config.toml
n_layer = 8
d_model = 192
n_experts = 64
experts_per_token = 3
d_expert = 128
d_shared_expert = 256
activation = "squared_relu"
moe_layers = [0, 1, 2, 3, 4, 5, 6, 7]
router_score = "softmax"
normalize_top_k = true
routed_scale = 1.0
balance_loss = 0.00654
balance_bias = false
router_cosine_scale = 20.0
router_bias = true
n_groups = 4
groups_per_token = 3
init_std_router = 0.00784
lr_router = 0.00114
vocab_size = 32768
norm = "rmsnorm"
norm_eps = 1e-06
tie_embeddings = false
optimizer = "cautious_adamw"
lr = 0.002
beta1 = 0.95
beta2 = 0.95
batch_tokens = 131072
seq_len = 256
train_tokens = 906500000
steps = 6917
dataset = "wikipedia_en"
Below are experts of layer 5 (counted from 0) of a mixture-of-experts language model. Rows are named router (the router's row for the expert) and show model dimensions 0-191. Each number is 128 + 32 x the weight over its row's rms, rounded and kept within 0 to 255.
Before each expert's rows: a language model's description of what the expert responds to. This comes from a sample of Wikipedia text that the model never trained on.

# expert 27
Subword pieces inside Slavic, Turkic, Arabic and other non-English personal and place names, such as Mih-aj-lović, Vas-ilevski and Naw-az.
router [131 155 115 146 145 154 134 159  92 121 117 176 112 112 163 104 120 133 148 141 105 122 109 114 108 115 127  88  68 187 112  78  55 118 141  42 101 119 135 166 105 131 128 115 171 119 142 126 161  83 175  53 145 149 170 149 152 137 165  95 190 116 118  90  99 135 100 153 100 115 180 145 144 142 134 152 123 154 138  93 120  85 123  90 148 190 106  75 125 129 133  84 154 108 153 106 120 132  92  87 158 119 185 148 195 107 107 165 104 137 142 153 163 137 110  76 121 105 125 160 116 137  98  95 147 140  91 112 126  81 204  61 150 112 158 118 176 123 107 116 174 145  71 158 147 109 197 116  82 111  92 111 203 164 116 206 136 146  77  95  87  65 101  99 165 146  84 150 124 164  64  89 115 101 121 132 119 166 118 145 166 104  93 150 170 118 158 144 100 153 169 102]

# expert 22
First pieces of longer words, often Latin prefixes or syllables, as in prorogation, reroutes, Un, dis, rep, Def(ected).
router [114 143 137 132 185 144  85  33  73  40 116 135 138  98  54 115 155 153 145 147 123 132 168  80 105 113 118 124 146 111 119 175 109 115 129 124 162  63 107 150 107 113  91 110 125 156 100 149 164 131 193 140 181 170 111 156 137 147 159 164 163 130 144 126 130 106 188  87 179 166 101  52 183 129 158  71  87 153 162 145 125 156  49 105  76 127  76  92 159 134 159 147 115 125 154  98 152  96 150  85 138  74 173 207  88  70 128 114 139 127 171  75 155 159 169 113 116 114 104 179 136 114 138 134 133  99 114 109 160  89 107 130 146  99 137 121 178 117 120 199 139 166 103 138 177 129 141 117 128 129 109 104 113 136 115 179 180 112  91 101 115 145  77 170 175 115 119  89 113  83 119 125  80 128 151 134  96 112  89 136 137 125  90 130 160 111 133 123 149 165 131 107]

# expert 35
Single capital letters starting a split name, abbreviation or acronym in tables and lists, e.g. K of KANP, T of Tanya, Mr. Cuddles.
router [140 157 124 110  65 155 112 140 138  54 115 161 149 125  73 129  72 147 119  96 127 149 139  99  54  55 119  69 135 125 123 128 165 117 153 144 177 125 125 142 137 141  72 127 165 112 111  91 176 134 184  87 193 104 138 121  83 175 126 135 137 154 108 123  96  99 113 133 126 173 134  65 137 132 162 129 153 145  72  74 141 186  63 135  76 146 119 132 176 102 142 141 173  71 169 116 135 117 126 187 142  90 157 186 150  97 104 138 200 193 112 102 122 141 108 128 113 117 129 148 160 155 146 121 125 118 132 108 150  99 156 175 166  17 112  69 158 134 152 141 156 125 146 159 150 143 144 121 105 170  79  87 165 153 106 168  96 114 101 107 112 114  84  94 137 107 168 124 116 129 122 169 171 124 197 127  93 114 117  94  91 170 116 115 149  93 159 124 154 150 128 179]

# expert 46
Pipe separators between table cells, especially after person or team names in sports and filmography tables, plus colons and semicolons in lists.
router [152  82 155 154  94 126 146 136 165 197  66 113 151 143  95 145 174 104 105 110 100 133 106  92 121 129 112  71  79 123 109  98 173 166 159 176 122 189  71 134 117 162 141 122 143 109 115 133  42 168 147  90 146 150  97 152 164 144 209  97 176 116 136 127 140 122 106 135 137 142  76 129 144  99 118 111 116 191  90 135 129 161 142 132 141 128 176 107 133 113 104 151  97 164  99 138 109 180 139 137 162 127 143  97  95 163  97 128  79 136 144 139 143 125  84 131 109 146 148 187 133 161 100 129 116 131 144  58 100 158 145 160 101  83 121 119 194 135 153 174 111 118 100 138 113 107  91  61 128 114  83 199 110 159  96 113 101 140 177 172 152 104 201 155 127 100 137 104 163 137 199  77 183 108 130 117 154 132 142 133 178 117  98 175 139 126  20 155 153 126 140 175]

# expert 30
Pipe separators before vote counts in election tables, plus capitalized name words for organizations, such as Racing, Air, Squadron, Primary.
router [139 115 124 120 158  67  88 122  83 121  94 131 132 141  99 102  91 123 162  86 101 168 165  74 147  93 157 113 111 144 132 116 112 203 161 144  87  85 135 201 131 125 142  82 140 129 130  78 131 112 114 102 177 136 152 127 188 118 141  89 114  79 148 134 118 157 101 155 112  54 110  78 105  67 132 110  98 161  99 112 157 112 184 126 144 163 119  74 143 130 114 102 123 151 138 161 161 100 154 120 148 173 121 172 145 164  75 150 102 158  94 145 155 166  97 196 127 102 140 179 161  73 222 173  65 123  96 143 157  98 120 129 157  69 115 134 158 117 173  95  92 150 119 115 166 103 107 105 120 188 108 177 117 182 198  87 128 139 138 102 173 155 122 120  95 131 118 114 106 139  89 143  87 118 102  73  82 146 119 140 163  93 138 145  88 125  95 193 138 116 171  91]

# expert 7
Line-initial hyphens of infobox fields, opening parentheses and table pipes, plus field-name words like Siege, Binomial, Member, Review.
router [104 114 125 130 142  28 134 127 154 147 118 128 117 133  92 147  67 145 140  76 107 102 106 134 121 126 153 115 146 119  35 125 176 109  92 196 187 152 118 148 165 138  95 129  34  97 147 121 154 147 163  89 102 103 133  50 139 133 133 155  86 121 146 170 102 159 139  99 130 178 124 108 147 131 121 162 127 132 143 123  88  91  90 119 129 113 117  85 118  99 134 134  83  95 180 122 161 148 125 158 124 166 144 131  94 173 114 145 125 112 133  90 109 132  54 138 177  54 144 119 160 109 115 108 126 129  89  92  64 166  89  93 129 187 122  80  52 159 112 165  90 172 133 112  90 101  90 147  95 155  96 142  91 150 166 139 108 100 200 107 108 133  82 100 129 149 155 138 143 118 164 148 138 117 149 164 110 129 149 155 115  30 135 118 124 146 139 118 106  77 126 208]

# expert 40
Final token of names, places, dates and codes in infoboxes and lists, such as ZIP digits, years, Denmark, Forster, taxon suffixes like -idae.
router [137 139 127 155  99 184 157 136 164 179  85 101 158 144 153 142  65 126 144  92 173 162 150 102 174 143  95 151 139 214 126  96 199 112  98 151 138 118 143 138 150 123 187 132 131 121 131 156 154  98  91  72 152 100 132 134 148  98  91 129 130  85  95 137 143 171  62 167 131 139 130 141 152 115 160 120 163 172  85 142 130  80  85 167 101 157 140  83 150 120 143  74  74 156 112 137  99 140 126 152 134 158 106 198 121  98 146 101  64 107 134 172 111  88 127 142 177 190 100 148 170  65 148 113 163 139 170  80 106 178 187 105  66  93 150  96 144 102 104 103 171  66  99 117  88 141 166 168 161 116 115 131 133 103 118 198 115 121 119 130 131 103 134  68 162 102 166 135  93 138 160  91 145 101 145 179 142 149 159 153 157 155 127  95  97 133  72 181  97  89 117 153]

# expert 13
The, his, their, 's and dashes before a work or credit in film, album and award text, e.g. his own, the premiere, Presley – vocals.
router [141  47 108 144 154 182 156 148 167 171 129 107 167 106 182 124 132 146 110 126 155 148 126 118 125 164 137 100 113 114 173  77 101 176 120 139 109 162  69  54 207 181 144 108 121 116 125 105 125 174 152 112 162  98 153 132 184  89 114  67 149 138 137 212 142 194 151 110 127 125  95 151 152 133 111 134 148  80  84 137  86 164 147 146 192 191 168 112 131 131 136  93  95 162 136 154 175 156 139 108 146 161 123 158 146 156 119  94 131 111 130  86 140 134 114 117 136 133 143 119 103 139  65 182 139  80 101 121 122 191 100 139 145  80 172 124 102  73 148 131 122  90 166 113  96  82 117 133  84  85 134 102 153 168 154  98 135 168 230 143 142 163 152 134 100 111 109 125 113  93 160 171 171 110 150 139 127 125 145 171 126  64 141 180 116 148 150 161 106 112 138 196]

# expert 18
Head nouns after a/his/the in biographical prose naming roles, degrees, works or institutions, such as degree, instructor, station, director.
router [119 154 113 114  86  83 157 132 153 152 126 147 135 139 127 101 141 140 206  64 160 217 148 145 144 163 167 120 174 132 162 118 123 137  83 137 175 128 116 143 138 146 126 115 176  95 160  92 174 156 172 126 141 153 154 106 173  84  83 137 167  90 140 105 151  90 124 138 155  84  84 113 110 129  77 114 147  68  34  89 114 109 151  85 143 156 127 114 117  95 137 118 136 145  99 168 160  99 125 139 132  94 153 105 136 112 134 133 165 163 185 125  96 146 169  80 157 136 117 127 187  51 177 141 101  85  90 107  60 185 201  77 172  79 167 148  96  95 144 116 126 127 137 134 183 125 116 127 136 146 201  61 142  93 122 165 158 131  90 126 167 144 104  88 111 114 148 191 171 140 120 107 167 134 152  93 110 143 157 163 128  88 144 131 131 151 126 165 101  90 164 125]

# expert 58
Final pieces of surnames and proper names before a comma, possessive or verb, as in Sinatra's, Twain, Haigh's, Jones, Khan.
router [157 145 123 172 112 100 150 162 109 176 115 116 162 143 151 101 161 125 189  45 165 225 122  98 157 179 138 150 114 163 111 101 198 105 145  49 116  75 196 146 149 118 163 141 143 158 118 140 162 113 138 121 161 117 155 132 122  99 105 125 140 151 151 121 143 105 115 132 175  77 162 141 139 111 139 132 164 165  51 138  89 100 100 148 112 164 165  92 114 144  92 165  89 138 139 115 121 109 161 108 164 106 163 131 158  49 159 116 113 160 158 137 137 131 121  87 124 194 115 148 138  71 188 148 153 166 107 130 100 121 177  77 147 161 186  97 163 130 189  71 160  85 107 111 139 104 135 144 131 117 160  70 143 123 145 166 122 137 106 128 145  98 107  45 116 135 118 108 123  96 139  71 182  94 164 144 155 188 118 128 118  72 168  90 122  90 131 150 138 162 130 130]

# expert 25
Pipe separators in numeric stats tables, markdown table rule rows like |---|---|, semicolons in result lists, and == heading markers.
router [109 132 140 127 115 105 178 146  86 101  73 135 109 123 153 108 188  47  91 106 108  86 160 128 159 108 156 151  74 164 100 108 113 152 133 160  74 142 127 112 125 144 143  91  57 129 168 135 111 160  90 122 173 127 161  62 192  99 171 120  61 146  86 132 163 171  93 151 110 130  97 179 160  90 108 154 190  64 169 100 117 155 167 134  60 140 138 129 109  82 131  91 129 149 125 135  87 146 117 146 119 163 120 165  90 166 106 174  80 151  74 123 125 131 125 131 161 131 162 157  77  98 138 126 172 112 150  72 111 155  94 142 154  93  55 142 154 113 110 147 120 115  82 109  70 138 136 116 145 164 130  90 109 157 161  79 165 145 127  93 139  84 191 108 146 113 149 104 110 113 137 125  74 172 117 103 107 114 118 119 152 215 115 144 117 115  52 106 118 177 112 142]

# expert 50
Past participles and words after was/is that set up to, by or as: referred to, due to, such as, known, began.
router [148 118 151 165 120  86  97 175  97 159 189 139 132 145 148 144 220 147 124 111 139 137 105 157 127 129  89 119 189 149 141 124 155 168  94 102 150 148 154 141 103 159 165 105 134 126  99 146 156 148 181 163  19 181 144 125 136 103 140  74  93 106 157 150 170 133 175 119  79 124 138 156 160 122 169 152 103 141  97 122 126 156  68 132 139 113 130 187 147 119 177  82  85 136 162 130 127 167 125 114 120 109 135 155 181  72  96 111 146  95 106 120 171 162  92  97 173 137 101 105 113 107 122 143 163 137 108 144 191  90 156  77 154 185 103 151  88  82 150 120 128  73 113 129 113 131 162 180 110 133 217 106 121 124 105 148 121 153 197 107 188 107 191 179 105 136 179 139 107 123 142 139 128 101 123 146  76 167 138  95  85  67 135 143 106 171 122 155 105  91 181 124]

# expert 47
The word the, plus its, his, their, this, starting noun phrases, often before proper names such as the Ottoman Empire.
router [150  87 117 116 107 189 105 175 159 159 174 129 171 101 172 144 133  97 138 127 138 127 126 145  93 149 102 130 153 118 155  94 135 106 111 168 112 138  96 129 173 167 161 119 182 136 120 146 154 208 187  91 181 136 173 126 172 109 140  58 174 132 149 227 123 182 149 108 116 115 103 176 114 139 124 126 157 129 119 164 141  94 149 149 121 105 131 151  94 155 158 129  60 172 118  92 175 201 150  84 109 128 126  89 177 125 120 117 193 111 149  80 128 163  93 116 142  85 150 105 105 172 120 136 151 106 146 130 130  95  82 141 146 145 170 118  76 142 126 126 102 167 139 143  82 125 143 165 121 161 189 106  90 138 185 108 110 118 178 142  92 170 145 124  82 163 145 173 145 140 134 169 178 114 213  94 117 113 119 138  93  72  90 187 143 191 140 160  85 114 142 127]

# expert 57
Colons after infobox field labels, heading equals signs, list dashes and table pipes, such as Family:, Spouse: and Population (2021):.
router [175 133  70  92 105  74 145 151 170 158 136 132 130 113 116 188 162 114 183 118 103 119 133 107 114 136 125  92 136 145 101  96 148 226 169 156  65 161 182 110 193  70 150 128 132 174  68 141 116 133 104 114 121 131 147 165 143 132 145 148 126 117 114 160 129 121  56 107 155 170 110 163 119 160 122  87 140  84 124 167 162 116 156 137 181  98 132 114  93 143 134 141 112 114  77 127 126 179  95 115 115 153 129  74 108 156  73 135 119 112  86 130 125 179 136  96  79 156 115 157 115 207  80 109 122 102 112 120 119 156  67 113  54 126 150 112  90 141  93 125 124 157 125 158 106 134 102 159 154 202  84 137  81 103 100  91  86 147 118 140 120 104 194 120 154  47 129 120 137 107 132 181 158 135 113 143 138 135 177 104 172 163 140 143  27 124  88 137 119 128 118 172]

# expert 38
Superlatives and quantifiers like most, largest, first, some, and middle digits inside large table or infobox numbers like 1,535,538.
router [110 103 126  96 157 102 138  90 136 169 168 103 149 135 181 187  26 115 118 124 113  62  51 110  98 116 148 147 175 100 135 126 114 172 117 172 134 119 140  58 120 125 118 153 114 179 112 125 155 188 129 123 118 115  57 150 136  97 170 174  85 114 110 139 135 167 215 153  65 130 105 136  77 164  94 145 128  90  87 126 147  96 129  99 115 130 141 144 102 136 126  73 107 138  75  97 104 122 151 141 103 157  94 123 143 165 126 168 162 145 120 137 127 133  52 163 193 101 144 148  84 145 148 104 134 121 152 163 193  64  94  97 137 121  87 119 151  79 140  94 127 127 127  93 172 109 110 101 154 137 131 142 127  86 141 113 110 128 174 107  93 173 186 118 105 138 140 152 118 122 100 192 169 143 164 128  97 135 127 165  46  94 133 195 113 128 123 142 106 120 186  94]

# expert 15
Word-initial fragments of proper names, album titles and compounds, often after a capital letter, such as B-itt-elman, Mad, Out and pick-up.
router [162 152 132 160 160  89 100 105 117 172  77 136 111 118  82 109 124 161 146 143 112 107 114 104 164  98 102 174 141 120  67  74 128 111 137  96 147  96  82 107  92  98 139 130 164 132 127 139 186  92 162 147 137 143  99 179 179 133  69 133  84 104 191 122  92 185 145 144 164 164 138 146 123 114  94 143 128 170 140 157 102 144 119  81 166 168 147  90 126 138 145 168  59 105  98 182 161  99 123  97 149 178 153 132 140 134 195 122 160  82 115 114 126 130 120  97 109  96 113 170 131 182 191 142 139  90 104 159 137 165 176 107  91 105 114 169 150 121 185  90 148 122 108 124 162  68  91  95 101 118 105 144 162 161 164 147 147 106 143 121 135 155  43 199 146 139  71 127  78 175 126 163  58 150 124 146  87 151 102 107  96 133  88 132 175 119 181 127 120 127 213 116]

# expert 26
Closing parentheses ending birth years, counts or measurements, table pipes, quotes and percent signs, plus verbs like born, moved, transferred.
router [146  92 132 119 113  97 108 144 155  56 167 113 142 102 154 137 169 135  76  20 142 127 148 153  99 156 127 116 112 155 122 120 130 119 153 122 139 115 112 140 152 140 191 117 104  74  64 105 127 197  86 112 141  44 155  92 141 148 117 192 146 106 126 115 159  89  83 101 134  91 102 124 161 103 160 145 137 129  57  94 111 108 131 131 134 125 166 168 132 113 153  61 119 117 167  98 121 140 113 120 115 161 161 103  84 138  62  96  65  97 146 130  85  98 107 157 138 180 101 162 123 126 152 139 116 220  90 107 140 129 158 132  90 102 156  57 157  85 132  88 130 138 140  62 162 119 143 129 163 162 158 168 113 139 149 140 174 153 139 138 142 130 168  82 113 107 182 171 142 127 126 178  99 161 217 144 162 157 116 124 158 111 113 125 133 179  92  75 113 141 102 160]

# expert 12
Final pieces of names and numbers inside table cells, such as boxer opponents, stadiums, scores and racing teams, e.g. Murphy, Field, 14.
router [138 144 131 143 118 186 111 172 160 173  98 116 146 134 154 131  77 122 160 100 141 181 113  95 202 121 143 108  87 168 130 101 179 136 159  91 116 134 111 168 136 127 159 105 111 113 142 131 180  69 135 144 171  99 139 149 138 109 120  99 124 125 210 143 122 199 103  83 147 131 153 138 166 106 133 131 159 143 162 114 102  53 112 101 106 164 129 103 140  61 120 125  81 134 109 175  96 116 154  92 185 109 129 187 135 132 133 129 100  86 124 186 107  85 125 140 170 157 136 178 141  90 176 112 110 177 100  84 125 178 170  87 126  79 146 104 161 132 166  85 163  88 124 106 103 127 104 144 158 141 116 134 149 171 129 196 110 150 114  74 201  78  74  61 142 117 150 152  85 134 134  62 197 134 142 176 118 128 135 162 141  64 123 120  98 138  73 178 137 128 140 131]

# expert 11
The articles a and an (also A, another, This) opening a noun phrase, as in "for a number of years", "a new".
router [139 145 125 114  88 117 131 141 149 177 186 115 167 119 175 129  37 100 142 143 139 147 167 153 161  91 168 157 135 116 165  94 159 129 173 116 162 109  72 135 131 148 192  97 136 133  99 157 103 209 121 179 221 146 164 113 131 118 177 146 183 151 176 120 142 154 190 139 108 165 107 129 126 154 129 139 139 122  75 118 111 155 230 127 150 141 101  94  92 138 161 111 104 142 118 132 157 148 129 128 154 154 145 155 118 155  78 175 161 140 138 101 144 146  98 150 132 141 103 120 134  73 117 134 144  75 104 123 111  79  60 118 154  71 104 174  94  84 120 117 132 107 190  89 153 122 125 156 136 121 128  86 120 118 102 101 124 129 158 175 135 151 165 154 140 118 121 143 146 127 108 171 189 134 230 100  40 111 122 159  62 125 113 170 120 144 114 156  93 110 146 143]

# expert 5
Semicolons separating list items (gene ontology terms, vehicle classes), plus past-tense life-event verbs like died, married, lived, killed, settled.
router [162  82 128 130 149 118  91  89 179 185 133 129 158 136 123 120 179 115 117  82 133 144 139 171  83 191 113 137 160 123 176 163 117 146  98 100  92 104 182 125  96 115 105 163 173 132 108 160  78 216 132 127 120 109 122 144 137 110 134 184 181 113 193  95 163 162 126 159  95  94 138 152  88 114 117 128  58 141  29 136 136 143 160 165 168 110 129 155 135 129 157  75 126 132 223 120 110 158 173  29 156 196 153  80 134 116 156 127 158 119 134  78  86 155 159 120 139 111 144 150 115 128 146 102 121 143 100 139 100 125  73  75 114 190 115 128 106  59 155 165 126  79 119 151 103 124 111 139 139 168 152  78 128 122 149 103 129 113 115 106 147 135 148 142 134 115 118 137  78 176 110  93 159 134 119 136 172 135 134 180  85  72 134 158 127 160  72 121 136  88 119 111]

# expert 21
Sport words and "the" before team, league or event names in athlete and club biographies, such as football, League and led the Bruins.
router [135  88  76 146 160 180 150 148 116 195 196 179 162 126 153 116  81 111 163  68 146 174 160  80 157 146 118  96 128 108 157 104 160 126 175 145  83 106  76 145 166 173 131 103 107 147  98  43 157 138 155 123 179  87 158 123 141 117  89  83 164 152 153 126 101 182 195 149 114 135 137 101 161 164 164  56 141 112  58 110 113 106 172  74 121  93 120  91 102 132 183 154 146 143 111  87 169 156 170  93 131 116 152 105  82 135 147 194 139  76 111 155 142 105 117 117 116 106 148 130  96  90 183 106 152  89 123 133 118 164 119 150 153  88 126 133 122 111 157 117  68 185 123 124 113 103 101 168 120  86 144 123 155 172 172 106 108 129 112 104 125  97 105  92 142 124 126 158  95  82 168 103 192 157 159 139 105 148 106 179 133  36 129 159 134 104 152 136 125 127 140 129]

# expert 32
Compass words and participles before of/in (just south of, located east, based on), plus counting words one, two, all.
router [163 144 148 143  53 106 157  85 173 125 194  78 186 111 159 180 146 104 143 104 133 133 177 144 170 146 150 152 174 147  99  96 115 111 120 164 108 133 104 141 126 103 106 133  86  91 129 131 115 142 144 167 110 131 146 141 124 103  88 103  98 112 221 122 154 145 164 147 106 107 110 113 163 154 115 155 119 117 123 153 132 134 121  86 128 133  96 171 163  87 137  92 111 133 142 143 162 186 128 104  67 130 114  53 131  89  85 109 172 142 106  93 107  95 127 152 245 148 135  65 123  82 183 153 105 132  65 147 178 150 101  50 124 144  94 116  85 122 108 125 168 113  75 132 128 119 163 115  92  94 180 208 156 116 150  93 105 154 132  71 194  97 153 118 111 138 104 159 121 176 145  80  94 117 129 116 137 123 109 159  88 118 146 124 116 179 156 125  66 135 144 121]

# expert 54
Word pieces inside quoted song or album titles and page or section headings, such as Timeless, Love, Biography, Reception, "Spooky".
router [138 140 187 127 158 128 138  70 177 120 145  91 132 147 112 175 139 139 177 107 127 201  85  58 187 102 101 153 123 117 137 145 108 135  99 100 144 123 145 140 128 115 174  97 105  71 171 151 189  97 139  86 120 134 148 117 110  97 115 144 137 134 178 102 119 114 145 162 129 114 115 106 122 149 157 110 165 155  43 140  94 140 103 130 134 160 163 104  78 123 181  94  97  82 109 155 120 136 117  70  93 149  91 163 140 165  91 146 101 135  79 150 127  87 116 115 155 194 154 158 146  46 155 156 118 154  38 125 101 182 133  95 101 105 175 125 121 120 160  95 162 168 112  78 124  50 148 139 166 150 115 111 121 170 198 145 144  72 178 162 130  92  91  97 115 122 169 178 153 152 118 105 131 113 173 188 102 156 123 162  75 129  82 129  99 144 117 140 142 110 164 128]

# expert 48
of, the, and, 's inside names of governments, legislatures and institutions, such as House of Representatives, Governor's Council, and Royal, Supreme.
router [110 104  89 118 154 117 112 138 146 151 172 113 176 117 154 151  69 103 158 171 117 156 123 131 137 121 146 123 140 113  98 112 135 123 124 141 122 126 112 109 146 192 103 154 174 113 110 167 134  97 138  95 157  79 163 134  95 156  83 179 154 189 181 164 154 144 196  52 141  76 131 143 141  96 122 109 104  74 160 181 153 163 160  89 115 120 154  82 156 113 143 113 117 194 116 134 113 181 161 110 127 117 123 141 141 112 111 152 114 125 144  89 120 107  96  67 154 128 114 124  70 101 137 201 102 158  99 156 117 123  99 156 116 108 150 157 132 139 159  40 128 172  81  93  96 124 107 134 129 109 138 134 113 204 171  97 106 109 230 133 105 157 104 144 129  81 172 183 164 120 135 183 124 149 179  90  87 111 113 157 120  68  80 151 117 185 106 208 110 145 109  90]

# expert 2
Parts of proper names, mostly compass or size words opening place names, plus surname and town fragments: New, West, Northern, McCl-an.
router [139 135 168 194 153 150 135 140 108 129 100 164 137 140 136 123  80 101 140  83 118 186 179  93 192 127  93 181  89 159 135  94 146 135 181 124 147  85 182 171 103 130 135 126 196 138 173 116 207 103 137 131 146  39 144 188 134 174 123 102 106 107 152 117 129 106 151 128  52 133 153 145 135 128 106 130 112 185 143 133 148 105  99 135 134 166 101 141 113 129 127 205 142 184 135  87 172 105 187 118 115  68 120 176 158 157 138 156 109 107 155  76 130 124  77 129 120 143 102 154  89  99 155 150 134 136 121 152 157 163 222  96 110 125 141 139 171 118 168 140  78 124  66 115 108  88  86 144 188 157 126 136 170 132 163  96 142 143 105 134 152  84  97 116 120 129  97 165  98 104 131 112 158 155 147 128 140 143  92  93  99  63 159 171 133 175 151 148 179 157 177 120]

# expert 42
Minute digits after the degree sign in coordinates, as in 41°19′, and commas between town and state, such as Sharon, Connecticut.
router [151 135 150 127 164 162  48 131 149 124 113 101 130 151 156 161 116  95 170  98 149 197 161 131 139  78  93 198 135 164 183 155 130  88 178 100 114  86  81 158 116  73 134 137 158 171 106 137 132  87 109  38 153 172  95 102 123 113 104  96 132 120 175 183 160 110  88 169 105 172  80 143 132  71 143 165 150 167 120 123 119  82 165 127 134 139 137 104 118  77 136  97 147 163  74 135 127 143 156 153  93 117 164  91 104 102  85 142 123 113 115  89 117 140 110 133  92 127 151 116 147 104 124  97 141 131 121 106 175 106 161  43 122  73 152 136 124 140 178 128 177 132 100 169 100 111  22 142 128 123  90 150 140 129 114 164  99 130 116 164 128  92 109 166 147 156 137 123 150 119 120 176 159 110 168 146  84 162 146 202  85 138  95 106 173 161 129 133 195 152 188 128]

# expert 28
Opening pieces of personal names and foreign titles in credit, cast and discography lists, such as Deb(bee), Will(is), Tig(he), Pa(şii).
router [139 155 145 150 125 162  99 105  80  83 143 196 144 120  66 108 121 136 151 161  77 124 116  64 118  91  82 126 122 137 102 167 115 109 111 129 179 124 174  87 106  75 107 158 129 154 137 197 148 105 166 111 188 153 153 166 151 100 180 131 145 199 159 126 109  82  90 138 147 211 120 119 141 131 177 107 133 125 133 111 117 159  66 165 101 204  89 137 165 145 151 170 135  85 128 146 105  99 130 114 202  76 123 148 118 107 147 155 150 141 155  97 105 156 124  96  86 107  73 184 156 131 151 107 130 112  95  85 108 118 135 105 144 101 159 142 143 184 145 166 172  77 124 196 148 161  95  45  75 145  78 137 127 133  89 151 101 138  80 152 117 106  40 152 152 123  90 125 130 109 128 124 109 119 175 134  88 154 132 103 144 188 106 147 159 132 138 118 142 133 115 164]

# expert 4
Opening punctuation and line breaks: list-item hyphens, hyphens in compounds, opening brackets and quotes, newlines after headings, as in Salem-based, (until 2002).
router [159  94 138 111 235  79 137 125 201 126  93 138  96 138 109 138  86 139 127 117 139 103 149 124  98 115 182 130 180 100 111 111 109 123 168 139 169 131 117 101 139 119 129 132  83 118 153 130 124 155 105 132  43 100  96 136 132 153 143 216 108 107 103 140  87 163 145 104 184 189 122  99 125 160 130 116 124 190 170 111  98 189 185 147 132 156 130 160 147 171 132 171  69 104 190  96 117 141 102 124 154 197 143 142  81 115 177 133  94 143 140  54 147 135 133 105 144 154 119 111 153 189  87 119 148 136 132  87  87 166 136 174 107 199 152 138 107 160  71 134 151 144 130 146 156  98 125 132 122 110 127 125 105 114 115 168 107 130 200 130 101 131 112 176 130  62  84 143 101 103 157 113 124 140 133 178 133 151  95 131 153 103  95 156 144 115 186 104 151 105  31 120]

# expert 9
Ordinal suffixes, ordinal words and years in sports and election text, such as 20th–21st, fourth, 2008 Summer Olympics and World Cup.
router [159 172  70 113 124 103 171 131 133 191 102 100 155 101 143 129  72 141 133  10 160 164 123  93 140  83 125 148 115 107 117 145 149 119 117 133  70 101 117 143 171 148 121 130 119 147 133  86 165 116 192  95 176  68 142 136 129 107 117 115 123 143 149 155 120 108 203 112 127 103 111 105 179 173 152 171 130  47 104 150 101  33 120 112 123 136 133  95 135  94 145 118 115 166 132  84 173 121 138  94 153 125 132 104 128 149 122 139 161  88 119 199 154 128  73 118 155 109 161 232 109  87 166 121 120 111 104 145 113 155 108 135 130  88 167 131 109 153 140  71 106 115 109  95 104 105  74 158 150 144 163 107 155 159 136 166 129 117 156 134 123 118 121 108 113 117 115 149 139 109 121 104 181 133 198 157 100 164 130 128  99  20 138 154 104 113 173 149 136 157 152 193]

# expert 62
Prepositions and action verbs introducing an object after a subject: with, of, against, took, including, picking.
router [137  63 123 152 117  77 123 136 162 157 153 134 158 151 156 165 209 109 141 177 160 131 129 156  84 176 107 153 159 118 107 130 128 143 103 118 128 153  85 115 107 154 156 127 148  99  79 123 117 126 151 173  55 154 152 129 140 119 105 100 147  70 114 123 158  93 132 126 100 158 126 124 200 101 156 116  94 131  89 145 128 136 119 114 148 115 131 211 114 126 145 124 108 121 124 132 165 114 139 135 144 141 108 124 148 120  61  74 116 166 118 143 117 116  93  84 138 135 144 118  98 114 109 138 119 164 129 123 161 167 150  81 162 207 109  96 116  74 145 174 190 148  90 106 127 165  88 107 120 109 217 167 130 114 136  96 133 126 195 111 140  94  46 142 131 109 125  62 100 138 141  69 118 116  67  80 139  90 135 145  49 139  84  81 161 182  40  57 129 141 134 108]

# expert 41
Word pieces completing geographic names plus words like River, Mountains, Islands, Creek, e.g. Taurus Mountains, Tularosa Basin, Singapore.
router [142 147  99 204 123 126 131 121  92 135 113 143 146 121 188 121  99 120 138  85  94 181 134 125 138 131 148 179 106 154 108 149 141 128 108  76 154  83 128 182 149 111 133 127 118 167 119 140 204 147 128  81 206 155 161  97 149  71  85  99 166 121 129 159 112 112 134 145 143  81 132 122 129 135 155  94 149 170 104 141 139  47 136 131  67 147 109  56 109 174 103 127  82 135 152  96 163 166 101  35 151 126 145 175 121 121 146 118 148 159 174 129 145 153 123 156 181  97 149 121 158 110 179 147 136 142 126 147  86 143 155  71 125 113 165  87 161 142 186  54 124 153  97 126 125  94 149 173 202 127 108  81  75 141 155 184 128  90  82 175 114 114  89  95  88 177 122 138 123 110 116 160 161 123 192 184 122 181 136 114 115 112 113 117 132 123 147 166 162 149 111 177]

# expert 3
Line breaks, table pipes opening rows and dashes in year ranges within lists and tables, such as 1981–85, 1961–1963 and | 84.
router [162 100 165 127 163 173 125 123 130  99 116 146  80 156 157 111  92 123 135  39 132 126 141   8  70 139 104 118 133  88 100 174 104 195 120 156 144  89 149 144  93 115 133 135  85 155 134 123 155 168  69 153 179 118 126 143  94 179 132 200  96 130 102  77 124 118 136 110 186 101 136 177 155  91 142 129 102 108 147 120 146 149 119 115 148 107 107 125 226 121  96 110 194  93 158 118 152 167 117 135  74 168  88 156 112 125 139 152 146 153 124  90 129 101 116 172 196 116 170 138 157 135 102 153 134 168 159 115  63 137 141 196  87  95 117 137  93 102  89 148  99 160 119 115  77  63 158 137 142 153  88 149 129 148 116 129  88 134 126 165 151 124 190 149 170 124 119 132 121 141 152 127 115 113 191 117 163 115 159 162 144 136 186  92 107 119 118 112 131 145  67 163]

# expert 61
Capitalized first pieces of proper names and taxa, e.g. Alla, Somogy, Hannover, plus LaTeX backslashes and non-Latin script bytes.
router [113 176 135 120 191 162 120 183  80 187  88 108 150 106  72  91  86 117 177 124 122  73  89 128 136  64  99 120 106 160 129 137 109 147 190  90  78 130 143 157 105  86  80 174 168 163  59 149 138 127 121  85 168 103 141 134 160 134 142 140 148 125 140 128 102 154 192 150 105 141 145  92 173 144  96 113 108 159 129  64 135  92  83 159 130 146  78 142 117 188 204 146 138 147 190 124 153 138  75  82 160 142 126 120 103  77 115 133 119 130 148 110  80 147 124 130  95 124 146 101 123 132 155  97 109 134 123 152 137 111 142  92 125 108 109 116 196 144  85 104 129 100 152 124 138 129  93  92 166  91  98 182 137 148 172  96 138 114 100 121 116  97 120 168 137 115  76  94 135 155 109 112  91 124 152 136 123  99 129 107 143 159  73 126 163 164 255  87 146 175 191 162]